config.yaml
num_hidden_layers: 9
hidden_size: 160
n_experts: 16
experts_per_token: 1
d_expert: 160
d_shared_expert: 128
hidden_act: "swiglu"
moe_layers: [0, 2, 4, 6, 8]
router_score: "softmax"
normalize_top_k: false
routed_scale: 4.99
balance_loss: 0.00129
balance_bias: true
router_z_loss: 0.0001
init_std_router: 0.0162
lr_router: 0.000473
num_attention_heads: 5
num_key_value_heads: 1
head_dim: 32
vocab_size: 16384
norm: "rmsnorm"
norm_place: "pre"
norm_eps: 1e-06
positions: "rope"
rope_theta: 10000.0
rope_fraction: 1.0
qk_norm: true
attn_scale: 0.177
tie_word_embeddings: false
parallel_block: false
init: "uniform"
init_std_qkv: 0.0327
init_std_o: 0.0
init_std_up: 0.0327
init_std_down: 0.0
optimizer: "soap_variant"
learning_rate: 0.00601
lr_mult_o: 0.635
lr_mult_up: 0.903
beta1: 0.95
beta2: 0.95
lr_head: 0.00853
warmup_steps: 57
schedule: "wsd"
decay_fraction: 0.605
decay_shape: "linear"
final_lr_fraction: 0.0
batch_tokens: 32768
max_seq_len: 512
doc_mask: true
train_tokens: 253100000
max_steps: 7724
dataset: "wikipedia_en"
Below are experts of layer 4 (counted from 0) of a mixture-of-experts language model. Rows are named router (the router's row for the expert), gate (a neuron's input weights, with its number), up (a neuron's input weights, with its number), down (a neuron's output weights, with its number) and show model dimensions 0-159. Each number is 500 + 50 x the weight over its row's rms, rounded and kept within 0 to 999. Numbers have three digits each.
Before each expert's rows: "raises" lists some tokens whose logits its average output raises strongly, later layers aside; "comes after" lists some tokens at least twice as common just before its tokens as in all text. This comes from a sample of Wikipedia text that the model never trained on. Tokens count by the router's weight.

# expert 2
raises: "199", "15", "200", "13", "20", "6"
comes after: " |", "|", ";", ":", " in", " October"
router:473451570538364510559620518470461476518531448461441478378461437471471501505547449450476506443491431561459583490498495525543500521461530540441504523513429550484513485389506543510495487397462494499506555488494506539528541558490419527488486475594468496548447473502585523526467397536498433433508413467506501485504569514493440489461591495520458493430498419490447514455517559498462388511556378592507552541500510460511540383483481507560531464351525533468495599479456492520625516575461502
gate8:451469441456534536459478396530424475579551496379473489414472493444450566483505468547521449397395532526546524531452438535440477464589554510461593544522468498479507555490478520477414557455503556514536529520526526468465560508400579553492525545593519505509570569503620535605506483523545488497512572567534439450498488511578495477484564493553446458447445405497536514552529482548481489550494495502525546427519486558531469467518529536369539456524441590437441455517512581558529597552413540
up8:436549511475437549432560505477474558573500484492489507460429487450444506473492449587452459539491548457499466585482494482518433544420462495495415407489387616551458579515508510449460432557516528485535526585459480506438459549537511569494479442471520451437518472571428457526535481453475465504486587482412531587437494628554514518589420548432403524510487440456514511556575617516402478499435541498397480512533482531481604508540492434419509546472460466501520528479435447425451512496439511
down8:518499473515504495535426485543610585525599440514490472573497503471533569547505538516546484492547464528464415544420561517502496500516540432463521490601394615490499466535423491582597522428485573529510542495605519439508504532531514517562571553523474474516541552427364456559472515479461535602420499578500395496554555485412569558555548533594452475477428501483478432476511472482484512519495500505481551537506447450444472510455481504446504479486560572464405469575567464492598586444467489
gate9:531551449574439590458344574527490529514443406504484535521468612520508522495514478517484544477468545490545551524581487533506433543486518547524475441409419495519502545569500499503433515424450487483398523529480545503549455461537476569458482533452417542518469535618538455508490534500411546515504385516444440563505405389436515534514454533497572493463471480596585521461572527492450487465491459546485607449506449454514447536450492491534506429382492525429533390519573554507536541480540514
up9:573412511413509496493518569543514514496471516523453519557584423515496515515499528503533570533558516492527569497484499601520498435543475596436348501511497460424533537601483460457488515506397524488559455521514517560487494604532491548563533478473562499493494470558618481570466397527545512493497517534329529527466493569543555523571447471480559504572539522450450564534445524522569535480558554498591462504510518532571608452525507546540497518558509571515452393492557434541559594540488524
down9:527551568538546332509409544513491477464500469443560419553394533514468487484453463517478525489549547537406512497441507540483551455462468466552542483478532520565476538461493470512534572428450546420558469526516535521558492621449455372493556477504624576569464583506487421489500507451471545462568485414487530447534571483436556535571502440458534523500431492536497475319469497518481544449511544547554582489547472483499575553551500499519564536388502525519439458482486510515450492537489531
gate10:474573468432533510492526505524438469520563452510459463476491517537422518340499479467456495557462460468569603523487416535457518497484538517439535471593509472452491502490430522499494519469440496423571573565508538451583601448458485487535510453464482498545550483409585476586505576500441459601547436536454510411516554489471424464440620476551478518541441437569500518469468511489496454520534423387521610484479455608541516489465592561539516531463566532502479586524529469583477472573461532
up10:580454545467526499475447487528481488603469406529457511536562487536425494432524541458486505498514589482543449540571553509500482529509439458434447424464465446422398430621449508548506443488434453453516554421515493527612530394478518509506532555478489520557510433465595362509506576518510512456546563497514494497487533433429499585454475470508560551474469508459449463475470466554563448399456368495537444552423492527548530604474461486559562423419464506540429479567469482501488455489541514
down10:413436527434569533542458461525486474491549534551551471540497419524546508420503419516513495414544511545527452568501490520524554483495453544398521394568481517464535429463489574402517540533490600534475505406492559467470543467483415514469472435469485563518559406430484421518513574557569494490475488531500382430486509524389473426398584500484501557482468461517506488472517570475489432537456655464538476518495528488431575467496563492558500485504478536455506466504566484441534468649565514
gate11:443546474428517555496504551483530493508535483419608449493444404446468490539496499513490486562503434546421630470424450536518534471478533475480522584556542423515462482456519517577499572452486462546421517558505499506451479509505535488503518465469423527605470480419488493639493533416429513465569493490525590504467474541422461497445511503469502505501458505574536572416533551506461529472590515470473421501435465532671517539547501478455523462370547461528560538497412550433384539510503458
up11:418399437487495461444394530572481511505481502387464423519471564529407523555537478509492513504476529550491471595524549571517566510512511557527478518495509404511513411475567424522459456372562522469555657521492513525503468524516520481552505461502416578500478591539484476497506501463523478543563492480590527520493490382477405423571462465453555529511411468432556462554487417512475429530607456453447483484483401528553494527505574464501425526478417475487534547479445467437523454510458452
down11:499530418535457498494479593544456576439481529500522480454424485420524532565529507540437486422568497544508457538346610502638507539537583491444473518528540573512475599438517503558437464443538456498563449567451532553428446461570467551468463415497503462525512490592450485579464527516470487582442589495497424511504616450532432498503496521509510491506483497561539490479467527399459555455510410390451444532493492529491492412545559519553579584562509473490519503468467571523545455494507471
gate12:458356513604466462443512546437523558501486484465517450541497433541520563450428534525490546532441467521423500517578517535500528561547499509502495485545473509553546534504495585477575479531625485431357463509491579530439459501505486482528528536433521547513530509482581445523540501444520482445498551497548568509593418469628475579441456582442423517407459569475487432447516503555488557512477492628465518505500474509509534644477510555580528453392576519503482497479495566457554456500509485
up12:548529355481610499429384495431448494568532491538417492473596507478491467507579400523563584507558510497489435503514511555400549593487462442490453617495503546509466533490530559471502516483478461584467529549540450480545499565460640468506458485552562540520401573494481514576539534564523435572528384516482452502522447484512482493521510485505560543557494546419504497562542546440429439466433452539503531469464467486540492513515483442529424454472600517520504475491474529545581437478477598
down12:443521574598540432542478477562401468475519579483528468651527512550591539558523480602470499494502375520478539453458559601544485489470524505522549491481459504549503447518500556489473575590408584538543481518568479558467452466486576441471418470474510470570458541498499613481457437558472496543540479497572513577542597542524422477432495425580414527558487462498413522445547525538477513527456456483477548471505536445531488489576484484486479525569450468390477451394518512456470482528549540
gate13:544516536519457533520581451502445553495536508462536521514545490510473503450437486442570425510560409497450491453449495425498457517540463454528603551473534460478532566439572561458476534438458541562536521534480472489490487514553361490548535445401531453460553575504540514456513521403528538439512471507501544436637499438487459489534510534467533458490411452487515500514474579502475469543462547418404500531498391494558457487441619523569435582627576518594503606512495585469522458550482437
up13:431551508520518473370483434507512484564471497429469467450548437519584496499485547480573467454557452479469524560383498521454532509521386643527442522460445486526532494621496558498557366545485459517562462535481475547479461451548581563420588508497479492486465570442515515532477509602471540440527470518416351412511512537463428550520580470483515540506515513559392516562547466512429437462481473508514474559489534453417553486464517488541546469456502568446472534451455522446480494521492565
down13:507512451508481498582548535500491507516511521468427437515487478427398429556497475430512506582501460483597457533417530512497500532549514392531531553474468503522552555579484449452456528569439467393517587547477507592421478537515550464477505418521476450376541460418480451560478443480585549422480520549509419431476416497503614515475508574450545554573467414440580528444403456428477543516549531498478435506532447530526527537541530545421510441518491576402543471453553534472518493484567445

# expert 8
raises: " ", ".", ",", " in", " and"
comes after: " ", ".", "0", "1", "6", "7"
router:461464532524452447549448499527485373522427500487511489376447397519461478540606483479399583526545393474498545490481514537539428475492525451508469546523465503508519517430568535502595489491447559482522552406540570566566523479522440443503552479565480475416444546520596488574518495499465458467485468426433534479464528572396469482493488502447637552412530384450515485451511507571531530514509524475522488523588451566560540455467519490575472473490490445539448489560489539468623467413511473
gate8:492477593512481596465452528469480487528540533509467536483450492500500497529481493538463551381501575509516463500556521497477509504532449517560580476365398432484465521430464529467529371508469550433497494557532516584590454351568584516488527482643506483450511477499560461465469513495528493471515588488539482460538486468543560482516358466455556404466535477577458519504495517533464541531486517495548528487511441494447561423515574532481501494511479492494461560473487612481429468367575391
up8:487472502567466524479496514525454607525513493475462498532548475575445550575483432498452459617487472593531541512445483578436459442520456631504435540515550414493387553491462390503507464446464512516491410549503514509523524419517511475505483524551462484517540455482447505554611360503488484513457538553563471467423393551500570404473475470436479509489551561491543488494414469471497346507513436521528495479477501501579402453493448540459519523411419411509448517449524579482497478519519521
down8:542503497420489467603505570529567482442530428414463509372494567479518384517541452541463509453453470473546495494469511595459523482524470489492517534496563444451495543472520537507483480571483486491452556546429469501475551446548463448497525428440609495448507552516543455469539513462555500549441412557533540607433465518447422512506472463405459456573477470488429485490556524437461463341500538598527519563493453473504524512412452575516456447629494519490485475551509543409460447614540474
gate9:468535530535388421465553519517485523468568447474432523535510522481497528474571455472466458522579454441502465519560572457585505425483542423595488491527527484537467510509510449411473528500500433472509495519555568575534488450571534497507514477496528533436490594473578505538537514505484560459486426556560524511548503497579516418498451528544484529633431313477495434570493531628411542534468472421424437441502497507524504551551547561602513488504506513468574463509581466516620491542547451
up9:542474506463414484375496529529518406581567484549539610538457482498439518569450496477556580526487503493439566498495501499543518490451439484574455567529532471413498475574557399561502478359385504506541450490516567465517431479483505507492532546492526542610550591502447498587477485503500456414569552528535557507485541521494537481524429502459535400502501558504480482585529436453518549482487499386455466460567481558453524590534578387536520525518508532557551512482415455519466511577537422
down9:565580485474561483481506552636500547438466658525306435494429533572514479498472426537546494448486528524504475465454554537482462474556487513442452616494453432553574527519503543525517505502482431475465502608434540467549468513432514552528468545402603481538541467498504474448516490556486431497526500442436483471504530487545547494471597524557524498464496534410498484412469496408488517518527502478565505560537488456449514583500413488452553515475523397594496482553489465520453444505475594
gate10:480438615453421479463465492517410507520445520419543553419419404540432526552463437596571445526498537405509476516586580457396443530513524448440456493440392472541469495547558620518484545500488501521587491482505526501487471501623441559529464411529554510391488550491477430506467526512532511495618495488507446575494459519543466546532495522453531434530398415526557460458518535456485548526529503527463511449467491501508430475570509425531535443516506441498495410462421498558500475469450441
up10:466460554501435531490545519540398591444414528555543511420495585491466419481555475506500411522476568419494488535542508469463439452465442460432548572588419470541539556441464501484473500580524457438499447497505544453528429548497521513472543546571429514481467406530506443530555450539499417455513564395459516405474481453464620563429431460457536491464558532562533447465490475411488489525477551476572400480505401480537511570511490443507514486501467485591579455471541454480514640500496458
down10:435590430508446532518495466459441465487478493564522441476554559531448498492568505393500487473492501403532482543468502412450435493504489464452573539483452483516576521444502527431546524463448514514536534535570575596495570631528550508469496463434542543497460390528517458475463330560407458506399523456480488503455508465551559486488479569487574543510488502484434485470454457462534556453318567415468500450524518457536519437458536532544465469528551452480484494509523483572483544620476466
gate11:516529492537437486524491444430461467531527570549459581449445456522500488587474493534422546503524477388504479532428580513543452592512479546488500566464439459455548565507522520494517478460481540419630340459413499429536570389401438419377435560530446523403494555573542515429492518466506399577516496438522568530478526505443517451465493502522520533467525609578469519518496485494442483532525532513463476481466493491503502561526417539534476510517524504495451435538482515517418426587551521
up11:480533474490466458527466546548420457545519524515521510558515603467471435511509507469475557474493475444414568564480464604546479496441499576487542630474595543553503527518498535445485456436509448414439384461447499428516561492567448486417438450469453495587554591461447490568446456471453532425508487436494552553384399516573548558427490536589528532513406457545477417479510532494479431517576464566489439536449492472488496558452523532476555456543495410518465399498576553493501520544481520
down11:460505514489514486561459495403474553528577359424478486534579507514546508502481490498500477542498529446510511486527498452527472403495428428549483403547455463511621525557520467459573536512508449611505509473525518525535459554368497466509573512506570554458521452498529609475587448493454504423502538460514493607516485505562438534509444560586493462498464536526485533551396632415592455517546316476422546526558499527505541529489477547481441462508469526488442490496542519443466515510463529
gate12:487448474584591534413462492479549546485518614444577510517503492459388586528533564411412561516431420473483525487454449470502548522478435596469496419440575496411591491485445532514526497525530556501420464514494554534511548481538426513420468484500538653422490551535532439517504575551566479381509503574508488506418498456492385523545504510508471481576484469433500483495527527471517501467461472500498473514525472395438562524421629493516516478441414481503517485508547432473494548546511538
up12:433545524518504481443539488501500530575526423491427564507488567545497537500410525584514450529480614479418504592513500523497516475430533507516442595420494542511509518547402456479468554468486459498473582560445530488520597542557484446531527496524535444601535518495496510421520593496435493507522419539475455521544527559632499502544492466476411381457368503467479639434487503527496459476408467537519497559601553452468440538564592427455467505589545528533464524557516496500478544497519530
down12:523480407525548421515444441440514540389600520558569496548480548510490435457545524524470547485494496398436471464449427538616462521539540507413608443573482534469456522498484476558510482498518476464453501444550456489517420485492516499552464464488501386362547431498584499570555566542549468508530409507464571523494479562552498450460509526364494595471544409537570507460489461523458484468430503457540512522601475431533490476510507470409438529505406528491527464588506450472467519531468444
gate13:533546473512477395483439455519564429454491465501537412532550479498502452557480451518525507632492405430491518569477470544535487627517499505474443589568446526502455500466566538490484437526495424574512533534523627477603590510448531526404490473539572471416474542520556528513500401471543536562554395500538494560476446512507490526504437524529518515471573483455495406528527373523557453503534520563455455489513484580387514511516492411463473494473441483618510483572527510483447499514563424
up13:484489517546513455468520449469625449571532496511453552468510519430509412442473498629423507518463534524515515524517508439504497509512544473435513548495522579520505485440443418481542523444518496543430547493483448581534557466452518508431501473446483414504476572511488602490572449460541516524467477520520489429441643504416535574433490450508551392506558511525561487473482492431376496569558577488448454626465585514458563444498548530587522571466429524434476491618469561484508433464546486
down13:410596500553487539519491439516516480412513477464426533518489441448586548519481551484489459467517447566485445426557505523522462455589446503372493501434592560516452483455524425455421538470504559585610459551389511451563532550496477483444461484509509510517490431396509554492484519511523486488429468389418532489559558444515494396536452501418589430526487483581349533476565463429468468444512445511485519496549420473523550472580536541512421531491475520485432462533463515482506450528505551

# expert 1
raises: ",", " and", " (", " in", " of", " with"
comes after: " the", " a", "-", " of", " and", " his"
router:458546491587472437587528513402485497550494499451483495439450391494458481495534468453483552588491473529559552469513519593513391514503462486560463511466514588465498468518556510604573561439520475586578555472474551551537506552497391516436470541570449452536537458438576513519486455525453548424484490562459535493531551515468534537454565553519512539396467465372489458475477552426480446487556502510576608468552459549475570477450434500423508470474483525450475583529480519602625488494456433
gate8:520448518462500550476575489566525563576431519582439518465491516593469468506530544430514504475416459540540528508472560521509473483494576505576488405462550478608454424516517485496474482480485491396504497464429506519559440490507474466449432530553453565536525558378612353510498510510453568526498466560487612539570495401402568603507479523449473445506508499476448513506473477427487517575461449473523512461497449441502541539493459434465599476523356486477446531459456425445562473531463462
up8:496449560568465514438506573468507454476468398568406493623478548525523446442454426439529521535444462498485427486524571504523546544383511449471533464494553539582544548568489486495508548522618428562472531441487436492530498497547363516534501464526567503492525566448382594376454441491483444473514518524508388541426474527561468515565540567486481495504462427483564520513587462518488455522556444539467481517428446496561492516469526413497574514515403481493535509555399486457485550506499539
down8:482441475503429398491504546461498495482592459493461438460505503487499505516529486465502518499453462582436515549464524456371480539418508468439611484452513495523571437534478575485444549454525476505480436478424547474501476460529502453548457497463559447534593573448629543546511576539479534448456580452520409410549555553576556559553478402511493434560533524505473478519504449496602612436503511461489450425475452374571585460526547493475541460530463563440459528469452444539481561492581470
gate9:499500503515492514585600461508457527598512534427527508528572464539571515504564503426476563517448487529583471467513486482535482629521507538502410606519552465447448455489507582532469481459518500423522552578521451412545525427502389455496418560439527482560562594452505497583585503511536594527485510477421505447477524513403521509517480589469559456480531486540589456416515491578561534570473548527431524470488484581530432508495472516441557461489556482592507452531547404551581560470454553
up9:622529463486531481511561472447525479552513443486496474458449558516469438414537520514496565463536526414538518524481507488386431488493465559435494568465529488513423516459462491550555594524532501543547519489487577609441454480468444482599455489488660434507560461413492456442474495493471471516448542377469517419464523633502531577507526463385562470472612472516470499508483575528507489466515570470452493504452518604461587514519487484462467465527442498575485547482605473548448452502520427
down9:408594473543585448450508531486446448532487601491505383580533450467527513532493539513521563452497484442560479498539543554473557525527555557483423424498625525422538612473492520480530471458411510414479500545504424397547454534480473490492445471477502415422529638501492554518557479529586542464513526494590480462504580535472493575455524492512558461492481522536454488467577463464477492547485466452371415484432471552476434521499508532516510479451451458569390582456569501458467539466447501
gate10:533511476503427505565482572501461610497526579573506503552493503539480523506550502504491547595492546543590563505432536485600580561595410578433495498492505539543476491452460589567463638484480518507518503421501538492519474444436412575495419489512519522523609523466513587549449477498548479373521575478456521430460485448584436506458497519528494515432542517446509544521499489446490518491556538520387616507561431475481489471541490495424563418457453433606498535544495484517589493539522485
up10:472460442459442498496441489576536403517510553550503560475532513501444503497525454459452478503531515463531353532505541511535499530479421541441506490453535411447520498441533406577478459447510481354510519471473572496533507480493379431443565545473589468545484509525494547519485490461359491641467486463495501563484509556619545526475453524394531484432516523527623475455541508539485471510510550560460551479504423589437534556472467441492463510486471494450522510516525459416384449416479544
down10:495550458649454524501446566426499474535512469451575562486499494553541537566520603531585440430636548469522487563420503459452537563517456488522500403493538516499451460533620418494572546528584452533568538539451582600558484491513455431527486496520423557564613480476486517430521505522551591552463501444493516547471494481485571371550577483501464488527446433496386490477509466497486453471508525523407565515446517540527522558566445472516477511535485577530503510523532571507538486469534484
gate11:542541533525434438551502613453472421599506524481509538507565533485491512467477500507513476542538484539483514509502595531468461451446464542512497577507489590479525545543510462578471585421484528488498462473574506512357491535482389453497456490428491433501592580489553486487522447432449589445469531487415552535434397511514586468451483496443499473580462532505469423479523433517494449519522460548514484422563484514573554507433486525410469513588483409639627583562552523517513564478510483
up11:555491542434514616552459490409400454532476507591578542514495525555507459447495526499440462536443511470466470427488460440490496512512523580464478487621568496422529540433559577531534536488436469484457445523473519476573509484507614479522507473550604534514433471523433520505469511439505400597500403529419529501534450413465434433544444449501564418512477425514592422585424474466535513454479528472515443578467488503498403583449621529532519453508486500422446479470447465490526517501475539
down11:496464434625438436414517490487452464467461542484495433441428536444561447508488451478509434602444447503430524545457504525490524535449469462509542577476569513452496523576564584524511485549497493526582540488414530444486550505486479514490454528439516528515524407491621585492548551385500539481425528478474537432556501598456436448442577526410488598405490452477546510498534486546542531423646437576496484414493512521499511539550421514498572513435436504524476543542534494504474531510574565
gate12:437414568546444540473470489498593490513491524523544400493537472603505533579530582545585553591533396474582501463435521640536460485533541517560462461562514455492428490516493586606586513467480466550534526471477388492512548537481548475474494549563503513458519499502604443571542430425506503442617540577500535437540513497511414471473524614563503569529518515509472546469536498509542511551431489535445492550476553526412568552540544518558470490458413503517524476549488486573536564454492538
up12:518546457464551505493536569414459493398406462523554457452515550484480527459493440471517502463459502480393427509496476569506427430529505484537475507453500500512534541560443498544512444481533518471531472577528487550513440464500489427609476515571553525380482501530457510501477562534512507472500530462585495518569533602552631522443466558424561516567527471550534518454463515570571426531494489556460414467526396488503480543508464514529462560488581454597601406581439489513597420397476591
down12:533488534502410497622548590497462498533464482469509468563568563483432523380581475542520511492468512447533406549497504492501436452477570466504537412482505527569473478464531511499462504530500521458546568499468507430511515548484421442475557520486541529614443506515498610570412476346415503510462529499447544494479404513456455531505436491493516464441463538469524543470543565435555592449478438517439520467553512551553531433551593503508523606473440439574460550624507539414446506521540452
gate13:478441577563503575532501520455584472586541388438492460466525496480515505495507478543438498490535509548563538511434548549547409570657428610540489472470582569481459432487543409556505491450410488402424530521497456437568484499478615464540490496491545552479582507555526608526559485480496525443533526538527493522501526498516524470504417512503467519468479468402490415469584461509463550505579545484547495528503437498525484449549531538427486415421408519500506543530616486494474502562584562
up13:476542564483466450412404538484655452514511477403536503471450421460448511450562543507462507509499547456566526453559505611514546495499549538501397486499499525387455467518520483511565531502420432553468481519460522509470449539461488550430426423426607540573468447498409409527482516465518557489457538498482595564456559520558540455478508464483576488443410408495560530532538505446546588488456513502546528557478490533459470524474511442533466460499409615523513504478566513546469525528473633
down13:437489459584552408563534567492531422541645496551508515493543493543465488545499505487495604595477547458512512466471473537489563456634425526454543571570535486522539466535547491471515549470602484503444532545570587517471509505473572427408454408499461549521525448474490473550453505459497523505509494488502562483493518469489530480539524502389443481532465439475518488483392542521373596552432507604543451481426508486510429527502496486500479479491528476517387481453525655401507470447510540

# expert 12
raises: "L", "A", "G", "H", "===", "-"
comes after: "\n", " |\n", ".\n\n", ")\n", ".\n", "\n\n"
router:443517489521468486521552485415554492591444449525433409483469466427497495560558433436490506499537497519578507497473514437520434527423472488467456504459496575519589550424505568508559434442511502471555471443461484514515576544515480533418471542491452565448523536517486495559475536522508439454479437550449462516568517591453452441564575459446526406441494504451485599510522482416465480542546428564448504497572383522515552492491474581469535399507526576537410633466528527622626485545476493
gate5:510517538512423515530593597519542576489487436451489510530490516522524500572455636487509487612507542397472496528570430547574490456521519436564551514466497554419508529449485563509497390517474555519459455580511542485572596462410447557508407511507511532497504599456481509446444563536450446562523530444516450592548530365491532553472506483556529552409548452505470467481510506498520495580445529522387486529495607498471508411569565512492485479567537520580506486510510600531515485496571552
up5:433617439485452491526480525432473480473476422479502526606425522433528418491524495502559583510526437454506505493446436463525525529553503456427505462536492432444413467540485459520535444450585559500558634422430447537516439507430608534492402461574538555556404528502422522489477478532481552472472580465440497444466485440538421478461537546484475509525537456526542537443483476420478523379456479431478453511548493390510473493537549572509463589493498507487562535486437430532476463590523409
down5:421507503493450519507434483513507558510513561515496438594519451489564486545466604505526369591491416390472564411502466470497459504483468536475562472435620463548546532495504476489457551539558426531539589464464472465415483430559454534444391506510539597463680542597501555433460495504494447567487505465509569517547566478455517542522521517484460522542422413479518470467625493517529470478465521621462554475515485504541484535496586476526483496570420460538503510453489517515541520470509478
gate6:417525492485438603527562435440580483565480421535483420417477397464529504484548494479447563472459489620563521529445512477543504478502473553502474606540543505430514480521420531455543536543486533480597503457496481667514420525548603473500473493484537482458510523490457472527480554388544540435588541537533502491498483568568557435507569544521447436432556454506565504530524450545527509497486494478547504471566525525411510469463531511461521555503492558412386517419532537628573492524456466
up6:495535525437554513511507423566509441554483554570407590527543449432517466451577489453538543547508539528520505429485448581562489565448481580484515499556562555463443486405589475448444455475516479539475582420462504571444527508501481484440507539518486506524490521481450538580536555440512527514464452489550470507445530588512413483452387492443541486464513535536514557489532460390535435466503440421519586417400542417488482420606564495514622587536416469481483490477432481531503461507504401
down6:478519511503589502552577535575534470487480534486433514568476504496488512532523560465434453555525478484559467484523547488392584490666460542458477492487483455427495444470620439610489467486558507543443523573527520508566549505514474480463517476603563424541490443480433488535490517505514573481422573464521430447594556467522495531549533511591503446602500517509480532508366557481494491550509492396547428619499614469481492476524514492467524503360448491489547487498494514441550476411469497
gate7:519532501482541431522550429615482467509486459490498461503475484531468458499464500612542561520498500477471472488467533574525551448462506517376489458479494474482562540362478519595483522445545582435543512547440452494578491412487547496563453464420496566490487446509575530514521437537439531620514441457473444567486606481536517492411525478559481509475425419502501475592498489488434544415507532535432534540458503448593551484526508574384548476429517505479531466464506398512399390515545424
up7:516480464420505542502426547586499444556582486515467499470461502482453448442529541505564541578546421429459525491480485444448467534552604464455588590466448524552561502468499447434423445589415497456530539506449412447512564453578539487413505450480418503438461399503489518459469568596501519462475558515403529612547607469443568562483500400552508424430516480493539469469519528606449550474568466496507572546497489424466511504535428458509501482533394516535490485530465510500559500465475475
down7:430464516532558447447487382418508499456527469510558548581448474534527483413572535474517570468498464486507496473560580477473511493482511506416454531469512524432541554507443518508534337522548560520453585589428513479390553487469581436552477442464494505500512579428452596470392513529519437415463474572622433498552458491531528539542428533501434471469456416441540417538461509478443530413496515528462480513454576470507466493472588495559571478430592423490503470463476521483498550503498478
gate8:427447550478539493502449490525415475544577466518397512488518547510503440481493486559533530516461417503592506577508496473491536494569453558436442502437545544526558572543468578483533564409489369557466545519531465522595561504497474525552530540432487467503449445587534512492394519556526494452496396508522508488426477576475422503482499528529444491462449551534511458426582491518515451451576494516473514476500538537590515512581499473537412526699515503506526533414503541587582593492484560
up8:374467570481496502552509585435576466483464501502511435560573523571459499524481549560498379535489518440465422465538480480492452510578523552491549498464507394464597494572414478507518519561515510473521518490499553581562403522481560533515512504485497424539519443456481558468491464524479522500472472516490503583468607513500522482415569459541485455389534597459509618564536431504504454521511496539471464509470560593430596482636546516451664521541568499524545489493483498489489457572521520
down8:467382466433563437405523474440510505437491561500493575447516527516501469587437568402528444508455569496530507462512515468482422383565539543486532535499593441555501550426551501504514420582447456461479445469508574501522455446510479528482487434509553452522580532519494548394436467406503519470511407488524444468501413464455566476488405454580582547475439484469499469475534464472627514531502535521501416469436499551526606437498444558428417519496557508517606492534514529452487524545478523
gate9:487507533427530454539577492576460537542443444497477500520452474518513537535608553458464457383521573502438471510432510475500433564591574404506496502489591537470536450527498521397490490408426572499527493471518467446517537562543527449519354430542534587459369456466520498535517446569467558537484430550444529441571498472505593416549501520377488547471568517461468540518461544499542539543433567477503499579530540491532544509493518482493522478493527482438520552477551504555386590472418496
up9:506495538478443437442566524449517566377486513429486469549562638541537545383571481512481518470525490505437528393477515513486500565379509457400550537591467342523511476509459506485522455529537557444414567578475494486562583481444440533459479544447461430493448536552485581498411475475500534560600520496474522534527450535415488517520515525527435469575535446441571491465454516428543528447449486483531543573454525524445569481541475468463439453488505488427471478495569551509440561508524545
down9:568470426497523512484467555556538419408505504431503456402530428544476419473522532521472565514494417440507496525513600534491538498608524537490469431539503447507571549502536514551495457520514495618492531570542540449524549550404518408469478515437517545464557504623541588535535516569614515543559508534488553490438551505452496597489584499560475485468548455521444482531509553491539369505454499496476439474367497542598448501541533510561452512386558574519452525488458541549465515451497539
gate10:540562572449540512422536496516508416447485431506476445562381450525511418585515492511543552454525521603468424472476535449534488477537493535532475450479537502462508478487520553554491557575495558502527535554427558527536538495493419574414524473464561575482487526471463611488551440535485527497457525571510469402549528503548531554554562403446467527439516553547480701454503477538409480571534616479415560608461483499538565484434523489532461489522528505477450482535507464544486537590469489
up10:448453496414432484492526523585462522450449510468526435482492404466501568409480448471469427543447520543402477506473510546492461512553468531493566518527534462426493481425528508493513493453453505556498490394434499537560574481439435524499420586533529474561433497379522475514469490506461464455459473558410521503472414478529476511460420498519532459543437436510608544533660399384457570493528542511597519517449593435526442556542496515412475517483485464492500471438520499399541447503467426
down10:510497459452569482588466584522487474592569505527519533497528553484555447491475586609451515399473493561476545530442550456440473469424495485518517465469450586512420519518520517459561566381552557495571452512457527486310466438494447467475519565504535524581596483495526576473487479586486465489578523400533534566512473495550474451445542520577481545439567544478532430543531589447498437520549448521545487460455454467496462369476500536544451528461511500520525522418458544537405503508483523